From a checkpoint of a small mixture-of-experts model trained on Wikipedia: width 384.
Below are experts of layer 15 (counted from 0) of a mixture-of-experts language model. Rows are named gate (a neuron's input weights, with its number), up (a neuron's input weights, with its number) and show model dimensions 288-383. Each number is 50 + 15 x the weight over its row's rms, rounded and kept within 0 to 99.
Before each expert's rows: a language model's description of what the expert responds to. This comes from a sample of Wikipedia text that the model never trained on.

# expert 2
Name endings, parentheses
gate0:36 53 42 53 43 18 42 68 60 37 54 58 56 48 74 72 79 42 53 47 41 60 52 24 58 74 67 30 54 42 33 43 66 43 59 26 35 72 45 58 40 63 57 56 57 82 36 50 38 62 35 34 51 54 53 53 44 49 62 56 83 51 51 51 32 62 49 45 46 83 54 66 35 75 67 48 58 40 55 44 29 53 51 42 36 50 32 54 45 45 30 38 51 56 41 54
up0:48 52 34 76 45 27 63 92 44 74 45 61 70 60 70 55 52 57 49 56 44 47 75 22 83 77 80 42 68 23 44 47 38 30 50 58 54 66 52 47 68 66 57 36 55 81 07 30 26 46 44 41 59 52 38 55 67 71 60 54 39 62 63 44 38 49 32 19 34 77 45 70 25 51 53 67 51 37 53 56 64 32 51 53 44 52 53 67 79 99 60 51 50 38 32 40

# expert 28
Infobox field colons
gate0:55 58 45 54 43 44 50 38 41 57 43 45 70 38 64 59 51 44 48 58 41 48 53 59 54 41 37 20 67 55 24 35 57 50 68 35 29 39 45 42 49 45 67 33 41 40 37 68 63 44 67 27 54 43 35 37 67 60 28 68 52 55 58 53 31 77 60 72 56 20 61 35 27 17 50 65 39 39 29 43 67 14 60 79 45 45 62 56 34 29 53 63 73 56 57 48
up0:61 31 41 26 57 47 50 32 16 55 61 60 60 32 44 63 34 44 23 51 68 67 74 54 61 64 31 40 25 52 35 47 57 42 44 41 42 46 62 51 53 63 34 52 55 60 59 43 70 39 88 21 35 71 54 27 40 40 49 57 67 51 44 47 77 72 80 75 74 63 70 44 36 42 49 74 57 44 26 45 69 46 31 71 32 29 56 37 38 38 51 28 54 38 73 37

# expert 16
Compound hyphens and eras
gate0:55 37 51 67 62 44 55 56 53 55 50 37 46 33 54 26 38 54 51 54 59 64 59 62 46 77 40 47 65 50 31 64 46 29 36 27 44 26 27 39 62 54 49 60 45 43 71 38 56 50 48 43 79 32 50 53 51 56 47 66 53 59 20 29 72 28 54 64 52 55 48 36 40 36 39 58 44 57 58 37 84 64 43 18 61 65 63 52 33 40 67 33 65 41 57 47
up0:41 34 68 37 76 52 40 56 39 43 16 37 74 44 34 59 73 53 64 53 24 48 46 49 60 72 60 50 54 28 53 42 46 66 44 37 26 30 13 77 52 61 60 39 39 39 54 40 37 38 51 61 46 53 35 51 44 50 47 12 74 59 37 35 63 46 35 39 59 47 62 75 49 33 56 57 55 66 65 86 48 45 38 47 29 21 61 61 81 76 38 47 34 48 27 21

# expert 11
Table cell separators
gate0:61 49 41 54 61 50 65 67 60 35 37 41 58 69 53 45 53 50 74 42 31 42 49 51 54 44 54 29 58 38 66 32 32 39 68 50 51 50 83 68 61 27 57 52 32 75 58 18 34 38 65 59 35 81 67 38 57 48 34 68 89 74 32 45 50 54 64 10 65 33 58 46 57 45 40 26 48 43 23 24 36 45 46 72 36 09 33 41 41 42 77 30 32 48 30 49
up0:58 64 43 36 60 67 60 17 22 78 55 34 46 23 63 61 56 36 53 50 69 34 33 64 69 63 41 50 41 56 50 46 22 38 19 57 65 46 56 41 58 61 61 34 56 18 35 52 64 46 54 70 52 39 37 82 41 42 93 62 41 57 71 75 46 52 33 86 41 45 38 44 54 62 55 29 29 74 60 62 56 35 61 34 32 53 58 64 36 57 02 38 25 71 67 67

# expert 21
Sentence-ending periods
gate0:55 53 66 64 70 22 52 65 35 49 45 72 39 71 65 54 37 54 71 51 48 26 49 45 50 52 45 52 50 39 41 44 60 32 43 35 41 39 50 46 47 44 40 63 46 05 67 81 27 41 40 41 40 54 52 60 52 22 44 50 63 54 41 63 55 70 52 17 67 41 44 13 71 34 57 68 57 78 24 48 15 42 22 35 20 74 55 59 39 45 66 33 47 37 55 59
up0:58 42 41 65 67 35 43 58 42 39 72 38 76 47 50 43 36 57 56 53 28 32 19 48 40 48 59 66 67 32 61 34 62 43 50 58 43 62 46 40 53 58 58 61 14 23 73 35 44 51 41 54 60 57 67 52 40 49 49 32 24 61 26 45 27 41 53 03 56 93 54 45 44 40 28 50 48 47 41 29 38 73 37 30 40 62 61 50 42 22 50 44 71 71 34 62

# expert 14
Foreign name fragments
gate4:37 47 47 38 41 68 26 36 47 48 54 49 43 66 23 42 42 56 48 36 78 25 46 50 60 75 51 46 43 29 48 63 69 45 54 73 57 32 36 74 33 42 70 48 42 49 49 67 21 53 58 39 47 44 50 42 73 68 61 27 45 64 48 75 85 45 49 82 67 40 61 42 52 31 57 63 36 61 25 50 29 56 56 34 51 14 22 56 47 39 47 39 44 39 51 36
up4:29 55 47 23 47 48 58 52 52 41 69 40 46 39 54 84 30 58 54 70 31 34 37 51 63 48 49 86 42 76 20 83 25 67 44 48 38 23 52 48 62 21 53 48 49 67 82 64 45 61 50 49 49 57 37 52 68 37 68 46 45 55 29 53 49 55 44 75 60 33 48 51 28 50 61 66 60 75 55 35 47 39 69 34 31 60 53 37 51 78 49 71 69 29 45 74

# expert 3
Scientific and chemical word pieces
gate4:40 50 64 63 41 29 66 75 44 54 57 45 47 84 60 51 55 38 26 51 44 51 51 31 12 41 57 56 63 41 58 46 65 56 85 38 62 45 48 47 13 52 55 68 59 47 85 71 41 57 19 40 19 52 51 68 53 49 07 49 26 73 70 51 55 59 62 43 30 77 41 32 43 89 61 42 38 59 50 34 65 71 60 85 58 46 83 69 51 66 37 39 39 37 64 66
up4:49 53 46 63 73 48 73 59 40 35 82 40 53 55 55 67 52 43 63 60 43 56 75 57 39 37 42 48 60 18 47 58 46 39 68 21 33 43 68 72 39 69 39 67 29 38 58 30 55 68 57 64 42 81 45 51 62 47 51 58 45 68 44 54 51 62 36 64 42 76 81 46 25 73 51 60 36 64 33 54 58 46 77 53 49 59 71 21 67 41 37 46 55 49 81 51

# expert 30
Titles of works
gate0:52 33 14 43 33 34 37 60 58 34 39 57 48 70 45 58 54 63 43 34 55 52 19 69 56 56 68 50 39 44 32 66 64 30 44 52 42 55 54 17 54 57 50 51 54 67 19 42 68 54 60 57 82 65 57 34 55 38 54 40 71 41 69 66 64 45 37 55 50 65 47 68 24 35 43 42 33 47 60 38 51 50 07 47 53 47 94 46 64 20 36 51 52 33 87 40
up0:53 40 58 46 44 77 24 64 59 48 51 38 35 29 28 52 47 42 49 52 21 48 37 52 49 45 50 32 32 52 54 54 63 47 68 64 50 52 37 42 66 62 55 30 53 52 53 30 57 36 52 29 56 67 32 45 60 63 69 57 45 41 38 25 64 64 55 91 85 34 42 27 97 54 57 48 56 55 34 35 79 32 34 54 58 47 53 59 34 49 42 48 54 50 53 74

# expert 36
Copulas and coordinates
gate0:74 46 51 69 67 41 55 58 63 43 42 14 45 46 56 53 33 77 24 34 69 57 54 37 59 41 62 79 16 58 38 29 57 63 32 50 50 46 66 27 27 41 23 42 42 56 47 37 56 44 36 57 51 30 17 53 29 46 24 19 50 55 53 45 39 66 54 43 33 31 32 26 65 35 59 77 44 64 77 55 71 42 70 52 50 36 53 62 48 54 60 17 45 39 54 46
up0:68 60 21 66 38 44 43 47 47 60 60 39 46 52 68 27 45 49 45 55 34 41 61 43 59 40 32 37 72 68 65 50 74 77 51 70 61 71 48 41 66 72 79 64 65 69 60 49 32 43 68 46 46 45 55 62 57 44 59 29 78 88 42 55 47 43 60 45 53 44 56 68 89 54 61 57 52 38 62 76 61 63 43 56 36 63 27 27 51 39 67 70 17 62 50 64

# expert 18
Prepositions in biographies
gate0:51 51 43 41 40 54 73 74 43 40 35 53 46 72 36 24 69 74 37 61 66 52 66 58 41 08 36 30 57 43 45 60 62 44 27 65 50 75 43 50 60 48 52 45 55 70 82 26 31 58 31 50 61 58 63 55 32 62 42 56 44 54 56 59 51 44 56 55 37 57 75 54 30 35 67 59 34 44 73 63 44 57 46 81 50 48 47 47 93 51 46 58 52 08 70 57
up0:44 68 82 31 34 44 52 73 37 50 69 56 70 46 70 42 48 81 23 32 54 41 43 66 51 64 48 52 32 52 47 51 58 58 61 39 54 16 42 54 82 57 33 28 56 63 21 27 34 71 50 51 62 49 56 54 81 47 54 38 48 50 54 59 60 33 70 57 39 19 52 38 19 57 56 21 70 58 74 31 46 55 56 51 59 78 42 65 46 62 34 31 44 83 38 32

# expert 20
Word-initial fragments
gate0:64 50 66 52 62 40 38 51 46 76 28 47 35 54 48 47 31 42 30 52 41 52 19 67 70 51 83 40 26 39 56 84 44 46 56 36 54 09 28 36 41 49 63 48 34 47 52 68 49 62 52 50 58 34 35 63 64 42 34 56 55 66 42 23 32 60 33 61 55 09 47 44 69 50 53 55 61 59 66 47 51 56 62 20 43 58 58 32 50 38 62 54 28 31 52 71
up0:58 65 69 61 50 60 82 53 58 38 60 38 73 53 61 82 34 43 76 64 49 46 51 62 49 60 46 31 49 72 75 30 39 72 66 30 70 66 42 19 64 26 70 52 62 53 54 47 51 50 67 49 44 59 45 72 47 54 49 45 35 56 47 76 86 35 43 39 43 74 44 51 59 48 23 62 56 31 34 55 55 63 65 58 47 50 51 61 54 66 60 79 55 62 51 77

# expert 27
Military and vehicle terms
gate0:57 84 62 59 42 58 38 28 71 72 56 31 44 63 51 53 45 44 54 91 49 38 70 52 61 45 28 60 28 73 48 44 50 41 42 62 55 48 34 31 46 72 62 60 25 49 53 68 54 55 48 48 44 73 67 39 62 48 46 77 39 39 54 53 43 43 66 53 66 77 50 18 51 70 45 44 27 61 44 51 38 42 47 51 41 43 60 58 37 66 40 43 57 38 70 52
up0:44 13 46 36 56 42 84 48 43 50 61 61 49 15 43 65 54 74 45 64 62 55 48 48 40 63 30 57 41 14 39 43 39 65 44 39 71 89 54 36 47 51 45 34 51 27 64 65 54 71 34 43 73 46 63 66 41 01 43 71 44 32 37 68 73 14 62 62 43 55 41 64 14 42 53 44 84 32 48 51 63 40 39 46 39 58 66 75 58 63 64 30 71 38 56 73

# expert 31
Surnames in results lists
gate0:55 59 32 47 58 34 52 54 55 49 29 61 79 35 39 70 56 44 60 58 39 41 49 51 65 43 43 60 58 34 52 54 44 46 84 44 37 47 32 20 56 36 20 40 87 78 51 52 42 64 59 42 45 61 50 58 51 43 30 36 75 59 45 38 54 59 50 44 56 77 45 45 58 53 50 62 47 71 19 71 62 43 20 74 37 32 62 40 35 31 65 51 23 29 51 64
up0:47 39 59 45 51 50 40 65 61 26 74 55 56 60 77 79 65 35 27 44 38 54 62 51 68 58 61 72 98 42 43 50 63 37 65 61 33 59 70 37 69 53 38 65 56 52 23 59 51 50 85 62 54 50 42 52 59 41 45 66 60 58 48 44 80 47 58 42 57 42 53 30 72 47 40 41 53 41 38 44 69 31 69 68 34 71 70 54 52 59 56 46 62 74 33 75

# expert 12
Ranks and table numbers
gate0:57 76 37 71 40 74 36 50 14 45 27 24 72 64 50 70 29 54 82 58 43 21 64 65 41 71 28 03 48 37 64 47 60 43 53 35 57 64 54 45 82 61 65 89 29 47 62 40 50 40 51 42 53 18 58 45 51 58 65 65 60 33 86 57 22 54 79 39 54 27 60 48 57 64 75 63 54 50 75 49 35 39 44 42 42 49 58 44 61 52 27 34 07 65 63 49
up0:44 30 32 36 58 42 55 10 66 61 54 29 56 36 35 35 71 25 45 56 21 21 31 58 46 18 70 33 41 44 30 38 45 57 37 66 31 68 43 48 25 51 44 54 63 54 41 54 59 38 41 18 46 55 48 69 42 39 25 38 60 47 53 11 32 55 65 36 54 72 36 43 42 30 24 50 38 37 42 54 54 39 78 32 55 49 66 53 67 46 28 47 54 64 29 66

# expert 19
Infobox dashes and name starts
gate0:28 33 31 58 57 71 77 55 45 44 58 34 38 40 36 51 45 40 24 58 25 50 35 45 32 59 49 49 63 49 35 39 63 51 59 54 63 52 37 45 35 32 39 60 39 48 51 44 47 55 73 70 46 42 48 43 37 41 47 60 52 45 60 64 51 42 35 53 46 46 40 33 34 28 30 49 72 71 55 30 64 39 57 70 66 50 30 56 58 48 61 68 46 48 66 16
up0:33 53 49 45 41 42 43 38 61 71 68 51 65 81 77 44 59 55 53 57 54 62 54 64 45 60 62 40 60 57 23 50 26 55 68 79 53 27 72 42 63 68 41 40 76 58 44 50 39 69 53 52 53 40 47 28 80 48 65 55 52 36 67 31 54 64 38 41 57 59 56 64 72 66 53 56 41 58 47 65 33 56 14 39 40 53 48 47 73 49 48 34 24 52 73 64

# expert 23
Church and heading fragments
gate0:67 35 48 48 46 75 61 60 48 44 40 21 60 56 33 50 53 69 52 47 37 29 60 51 63 58 29 66 40 62 38 51 30 67 42 33 61 57 34 82 56 43 52 59 34 39 36 41 62 24 32 39 41 29 73 64 48 60 50 43 50 58 47 53 49 47 55 32 54 59 41 33 52 30 64 63 41 62 53 33 47 51 45 68 76 26 49 38 68 73 67 47 49 68 67 47
up0:33 70 44 59 45 66 46 51 18 31 39 60 55 68 80 41 36 43 62 33 49 15 17 67 66 47 32 51 36 58 44 07 73 60 46 67 40 60 56 49 35 50 55 70 45 48 29 60 39 59 25 62 39 33 66 37 11 31 58 18 45 75 40 43 60 47 58 48 61 60 42 51 52 46 41 25 37 12 10 46 50 36 19 52 33 33 69 23 55 58 44 41 50 65 30 27

# expert 43
Function words, science prefixes
gate4:49 40 45 25 71 46 64 48 44 59 54 70 48 35 47 48 35 27 58 40 72 30 31 41 78 45 54 70 29 38 59 63 89 40 49 78 79 62 18 31 29 58 45 55 33 41 48 55 65 56 53 46 31 59 46 56 68 28 34 77 27 45 18 63 56 58 43 56 49 45 88 69 56 49 32 49 16 30 58 36 75 30 71 53 33 38 53 39 72 31 69 67 57 79 39 48
up4:59 51 46 60 63 53 25 55 31 63 40 59 13 34 44 42 61 46 50 80 14 31 44 51 22 60 51 73 69 56 38 59 57 61 65 51 52 35 71 61 20 38 67 54 51 61 63 56 59 51 35 40 37 60 34 40 32 43 60 25 30 69 65 59 73 21 52 44 42 50 54 66 37 47 42 45 61 50 15 59 55 47 50 47 18 50 92 56 42 58 65 29 50 52 35 96

# expert 4
Table header cells
gate0:55 62 25 65 49 61 53 58 64 29 58 48 55 63 37 42 44 41 53 37 41 45 55 37 43 50 40 34 49 66 53 55 48 32 52 50 51 71 58 25 45 37 86 33 57 64 43 55 81 48 34 41 38 50 44 86 71 34 67 31 47 82 19 71 25 18 42 31 38 75 37 52 60 86 64 16 41 42 57 33 55 55 46 47 50 55 48 60 55 61 52 42 64 53 47 48
up0:37 49 90 39 64 65 65 64 46 40 52 31 42 61 51 66 66 70 52 48 78 46 55 60 57 59 50 39 50 32 48 46 29 45 73 28 48 31 39 32 58 42 61 48 25 51 35 64 28 73 29 69 51 49 66 58 19 30 46 50 38 50 59 76 40 55 54 84 51 43 34 38 30 32 42 54 68 72 45 50 47 74 69 39 49 52 44 41 53 34 64 54 28 46 64 37

# expert 47
Sports career prose
gate0:82 24 63 25 35 37 61 72 65 24 41 55 60 60 78 56 78 35 42 50 47 62 60 27 48 38 19 70 64 55 53 48 43 38 33 25 54 59 28 81 49 66 50 40 65 72 43 41 61 46 48 42 41 50 61 57 67 30 63 63 45 61 53 94 62 75 72 53 69 25 45 60 45 77 63 51 45 66 43 38 44 17 59 59 46 47 41 35 58 72 49 62 48 67 45 40
up0:45 59 49 70 56 41 59 30 54 56 40 46 64 59 34 37 75 41 35 69 49 59 31 60 67 20 75 69 67 35 64 47 46 39 45 31 43 37 68 62 48 68 28 49 79 67 50 50 53 32 47 73 37 20 43 60 49 64 50 57 54 23 63 42 62 31 59 40 30 57 42 56 56 62 48 66 71 63 47 22 88 45 24 14 70 63 62 51 61 49 58 71 35 25 50 71

# expert 9
Place and sports names
gate0:62 73 47 53 36 40 75 52 35 46 59 58 24 64 58 59 40 34 63 48 72 33 58 52 55 60 51 67 39 66 06 65 59 62 41 40 51 43 66 31 36 50 67 37 76 60 31 74 35 58 55 48 47 55 42 71 45 57 71 66 72 38 36 45 50 46 12 48 50 57 60 66 34 33 36 55 54 69 55 66 60 29 52 77 49 77 83 17 62 46 46 61 53 44 48 70
up0:56 50 33 45 41 47 26 60 44 51 56 71 19 47 51 48 44 52 31 72 70 84 52 39 36 54 37 27 61 61 76 38 54 52 28 50 73 80 71 61 55 58 77 38 56 59 40 71 83 73 79 64 61 53 43 55 19 78 68 34 61 40 78 54 59 46 79 70 48 44 41 61 61 84 63 58 59 53 57 36 60 58 77 34 38 66 73 51 51 36 65 66 49 53 65 52

# expert 42
Taxonomy and numbers
gate4:82 50 48 46 48 22 42 71 36 74 25 68 44 33 50 35 53 25 85 15 50 53 46 56 49 45 64 59 56 27 19 54 45 54 48 27 30 55 26 12 38 77 52 75 49 54 29 64 51 62 54 62 43 55 62 53 43 58 89 53 48 62 67 62 58 26 61 37 47 52 51 44 56 75 51 30 77 34 29 73 63 70 28 23 69 70 54 62 51 59 35 37 52 67 78 52
up4:55 49 40 60 57 36 55 61 64 43 71 61 46 46 56 42 41 38 37 37 62 62 53 58 67 62 23 46 35 38 64 45 53 44 57 31 66 46 25 53 39 45 67 36 49 69 51 96 33 32 41 56 42 76 44 67 50 29 20 71 53 21 36 63 26 39 84 64 57 58 29 28 51 46 42 38 44 72 46 36 38 50 33 45 56 34 49 40 34 61 67 67 65 56 50 58

# expert 6
Sports team vocabulary
gate0:71 18 45 65 81 81 50 47 42 42 59 15 62 73 40 31 22 70 38 53 51 23 30 27 67 50 32 52 39 41 58 54 52 58 33 46 41 53 50 43 81 56 43 40 76 41 49 57 38 44 54 36 39 55 50 54 54 31 46 60 55 46 54 25 55 56 53 63 39 58 50 55 51 32 49 66 77 52 83 48 38 56 55 67 44 37 51 43 24 41 59 47 37 79 36 64
up0:42 41 47 55 67 58 58 30 42 60 37 59 66 30 46 47 28 59 33 35 41 48 34 54 44 47 48 46 53 28 44 37 62 54 47 50 25 56 68 50 75 43 65 57 60 65 41 42 52 40 60 36 32 58 61 25 55 71 43 30 81 56 47 51 40 66 49 56 61 46 57 30 37 38 48 59 66 67 53 55 31 42 46 53 77 40 47 39 28 44 58 60 28 50 21 78

# expert 45
Person nouns and be-verbs
gate0:50 49 35 68 66 64 52 47 74 54 56 53 40 54 61 29 36 34 73 41 27 33 75 60 57 81 63 44 60 31 55 55 71 59 53 65 37 34 48 24 44 54 46 55 37 47 53 44 36 28 60 40 52 52 48 44 45 34 47 35 26 88 41 47 76 54 35 49 42 53 53 19 69 43 24 33 10 60 61 30 75 46 38 24 40 60 41 46 63 17 53 43 44 61 60 37
up0:55 44 33 42 39 41 38 34 29 39 46 63 31 28 49 47 45 38 37 54 53 42 63 47 64 16 40 48 60 36 77 34 76 55 46 64 49 36 70 22 64 43 95 33 08 39 52 42 45 72 37 47 15 53 29 71 51 42 56 25 47 22 58 55 03 50 57 43 54 63 52 19 65 39 43 51 50 48 46 40 38 49 33 58 60 51 25 55 36 66 38 11 43 65 48 44